config = dict(
    experts_per_token=4,
    d_expert=64,
    n_empty_slots=8,
    router_score='sigmoid',
    lr_router=0.000986,
    norm='layernorm',
    beta1=0.95,
    beta2=0.98,
    dataset='wikipedia_en',
)
Below are experts of layer 6 (counted from 0) of a mixture-of-experts language model. Rows are named router (the router's row for the expert), up (a neuron's input weights, with its number) and show model dimensions 0-95. Each number is 128 + 24 x the weight over its row's rms, rounded and kept within 0 to 255.
After each expert's rows: "gets" lists some tokens that make up at least twice as much of what it gets as of all text. This comes from a sample of Wikipedia text that the model never trained on. Tokens count by the router's weight.

# expert 9
router [108  78 170 127 129 138 100  75 155 111 122  92 115  94 116 155 150 138 114 126 125 106 122  97 177 119  82 132 102 155 127 137  77 113 119 138 143 160 134 132 139 121 138  99 129 131 153 112 160 131 108 105 171  83 104  89 129 115 101 153 137 115 150 141 133 125 114 159 116 132 131 151 131 128 130 151 120 182 149 147 120  90 136 130 136 149  78 133 126 178 157 158 141 139 172 113]
up0 [144 132 115 133 153 144 133 102 125 158 151 140 129 125 119 129 111 141  88 116 111 131 105 137  69 163 108 145 117 122 121  90 120 157 121 120 103 141 140 154  90 107  96 107 104 139 177 140 155 189 141 137 154 117 149 104 114  87 108 173 137 127 129 118 141 181 116  89 113 163 187 121 108 124 143  98 125 113 142 159 120 111 140 105 134 184 126 108 147 113  88 138  90 121 119 117]
gets: "a", "i", "o", "an", "ia", "en"

# expert 16
router [ 86 103 205  76 127 139  88  94 143 164 109 107 121 133 184 134 122 171 138 153 107  93 158 150 111 105  96 108  68 140 121 122 107 129 149 129 125 110 141  99 168 152 148 106 109 143 182  83 130 159 138 121 130 119 120 114 129 136 129 112 126 145 146 128 163 108 129 161 125 156 121 133 126 109 125  96 113 153  94 110 109 112 118 130 143 135 106 111 155 128 148 118 146 113 129 122]
up0 [131 107 114 134 166 102 110 173 122 123  98 118 142 129 118 115 135 111 124 154 196 153  99 111 142 128 122 123  83 152 116 176 129 142 106 117  89 113 145 104 167 101 156 136  70 101 152 135 118 106 122 133 137 125 135  49 162 120 141 125 118 128 143 107 137 115 136 146 117 144 142 143  90  94 177 137 157 166 144 123 155 156 115 129 121 134 135 120 186 113 148 137 124 150 118 118]
gets: " |", "|", ";", ":", "==", " –"

# expert 24
router [ 86 149 154  70 100 143 134 110 145  76 118  90 124 130 149 155 128 115 113 122 124 157  99 129 152 171 106 121  87 150 132 141 142 120 154 131 114 151 148 130 131 110  98 127 129 114 166 110 140 129 134  82 150 113 118  83 126 100  99 134 109 140 155 141 162 117 120 116 134 123  97 117 168  97 144 133 142 144 105 116 108 114 114 154 132 180  72 119 161 125 146 164 120 176 160 154]
up0 [115 122 147  62  83 129 126 109 162 130 126 102  83 128 192 142 103  98  85 119 101 131 154 140 129 155 117  65  95 126 123 124 109 123 156 144 132 124 114 154 115  76 124 118 127 122 141 133 111 145 122 137 104 131 153 132 168 143 129 131 100 107 132 132 135 149  98 127 112 108 145  79 158 152 180 113 189 123 126 120 119 100 122 166 143 100 107 145 127 123 156 119 144 138 136 134]
gets: " ", " (", "\n", "–", " \"", "-"

# expert 18
router [ 78 108 154  84  90 139 131 100 150 147 129  81 128 109 147 151 125 126 122 117 117 141 145 129 144 152 143 127  94 147 140 126 123 114 176 125 125 131 125 137 114 148 109 117 130  94 134  94 158 151 170 105 124 135 102 118 134  86 114 169 154 154 154 136 171 146 131 153 117 137  95 125 175 101 158 114 107 140 116  82  97 133  98 127 127 192  87  93 144 129 110 178 129 125 147 125]
up0 [138 112 143  81 118 131 118 135 117 119 173 170 115 141 143 132 127 132  99 116  97 133 133 120 158 151 120 162 129 119 133 123 121 132 143 134 119 122 180 106 140  93 139 156  80 134 169 117  72 115 117 127 152 162 107 127 124 113 159 122 136  99 164 117 140 146 112 121  73 122 160 131 154 143 117 128 185 107 106  74 111 151  93  93 124 112  67  91 122 140 147 123 150 152 147 115]
gets: " ", "|", " the", "-", "\"", " The"

# expert 15
router [120 139 147  93  84 136 104 104 116 160 149 145 113 155 142 126 111 120 116 195 124 144 138 140 138 126 129 139 106 159 107 169  94 139 124 138 118 146 173  88 129 152 117  83 108  89 125 117 124 133 157 116 105 103 116 107 143 120 109 133  97 139 128  98 125  99 110 129  85 135 142 139 147 116 157 142 126 126 165 127 102 161 102 180 172 152  85  88 151 163 146 128 131 163 167 144]
up0 [ 94 103 125 135 150 130  97  98  81 166  99  96 105 128 105 147 123 138  93 135 151 150 119 121 133  93 136 146 101 108 111 153 138 124 111  95 121 127 154 189 122 124 141 110 110 138 128 146 120 152 135  94  99 146 101 124 144  89 143 124 136 108 173  90 139 132 117  93  83 149 138 154 144 148 145 120 113 165 196 113 132 166 152 150 159 155 144 129 110 128 180  96 119 147 126 122]
gets: " the", " a", "r", " an", "m", ":"

# expert 22
router [100 150 189  68  99 110  83 105 150 122 138 135 114 138 173 164 119 155 120 153 139 104 130 135 136 135  99 132 123 142 101 129 133 138 119 117 120 131 149 158 193 119 142 101 111 134 146  67 148 140 144 107 142 112 157  73 120 130 127 155 126 141 148 111 194 134  98 152 112 125  90 111 126 112 114  99 143 125 141  96 140 123 141 101 151 122  88 119 148 131 158 123 134 134 109 145]
up0 [101  89 105 109 128 143 106 130 142 164 138 103 144 149 121 166 127 188  88 113 173 139 122 124 123 117 130 151 130 135 140 120  95 154 106 122 154 147 120 168 128 117 115  89 132 133 167  87 122 117 118 130 132 143 127 152 142 126 135 153  70  80 135 120 138 112 124 137 105 134  70  93 123 155 116  97  89 107 177 150 156 158 157 134 131 146 161 134 137 125 131 170 117 109  98  94]
gets: " |", " (", "|", ")", ";", "("

# expert 25
router [104  95 163  98 104 159 116  87  94 119 152 122 132 127 144 180 143 148 129 124 103 117 117 156 137 118 144 118  86 156 104 167 126 105 109 138 152 172 150 140 157 127 113 127 150  79 146 106 126 177 176  84 123 116 117 110 159 126 109 106 107 133 144 154 159 121 122 153 127 102  88 111 140 113 154 116 152 153 114 124  86 152 160 155 148 118 126  99 139 149 138 130 126 178 120  96]
up0 [ 96 111 143 102 118 119 100 156 144 117 148 121 148 148 172  99 131 138  97 188  96 100 143 155 167 116 136 169  91 141 140 136 129  97 130 106 101 146 127 152 115 123 140 138 145 128 162 136 130 167 161 117 114 130 126 149 126 133  77 138 111 127 132 112 164  93  86 155 105 143 120  91 133 177 153 138 123 111 152  95  75 146 140 106 133 120 123 111 155 105 162 123 102 175 118 103]
gets: " (", "in", "er", "or", "en", "ot"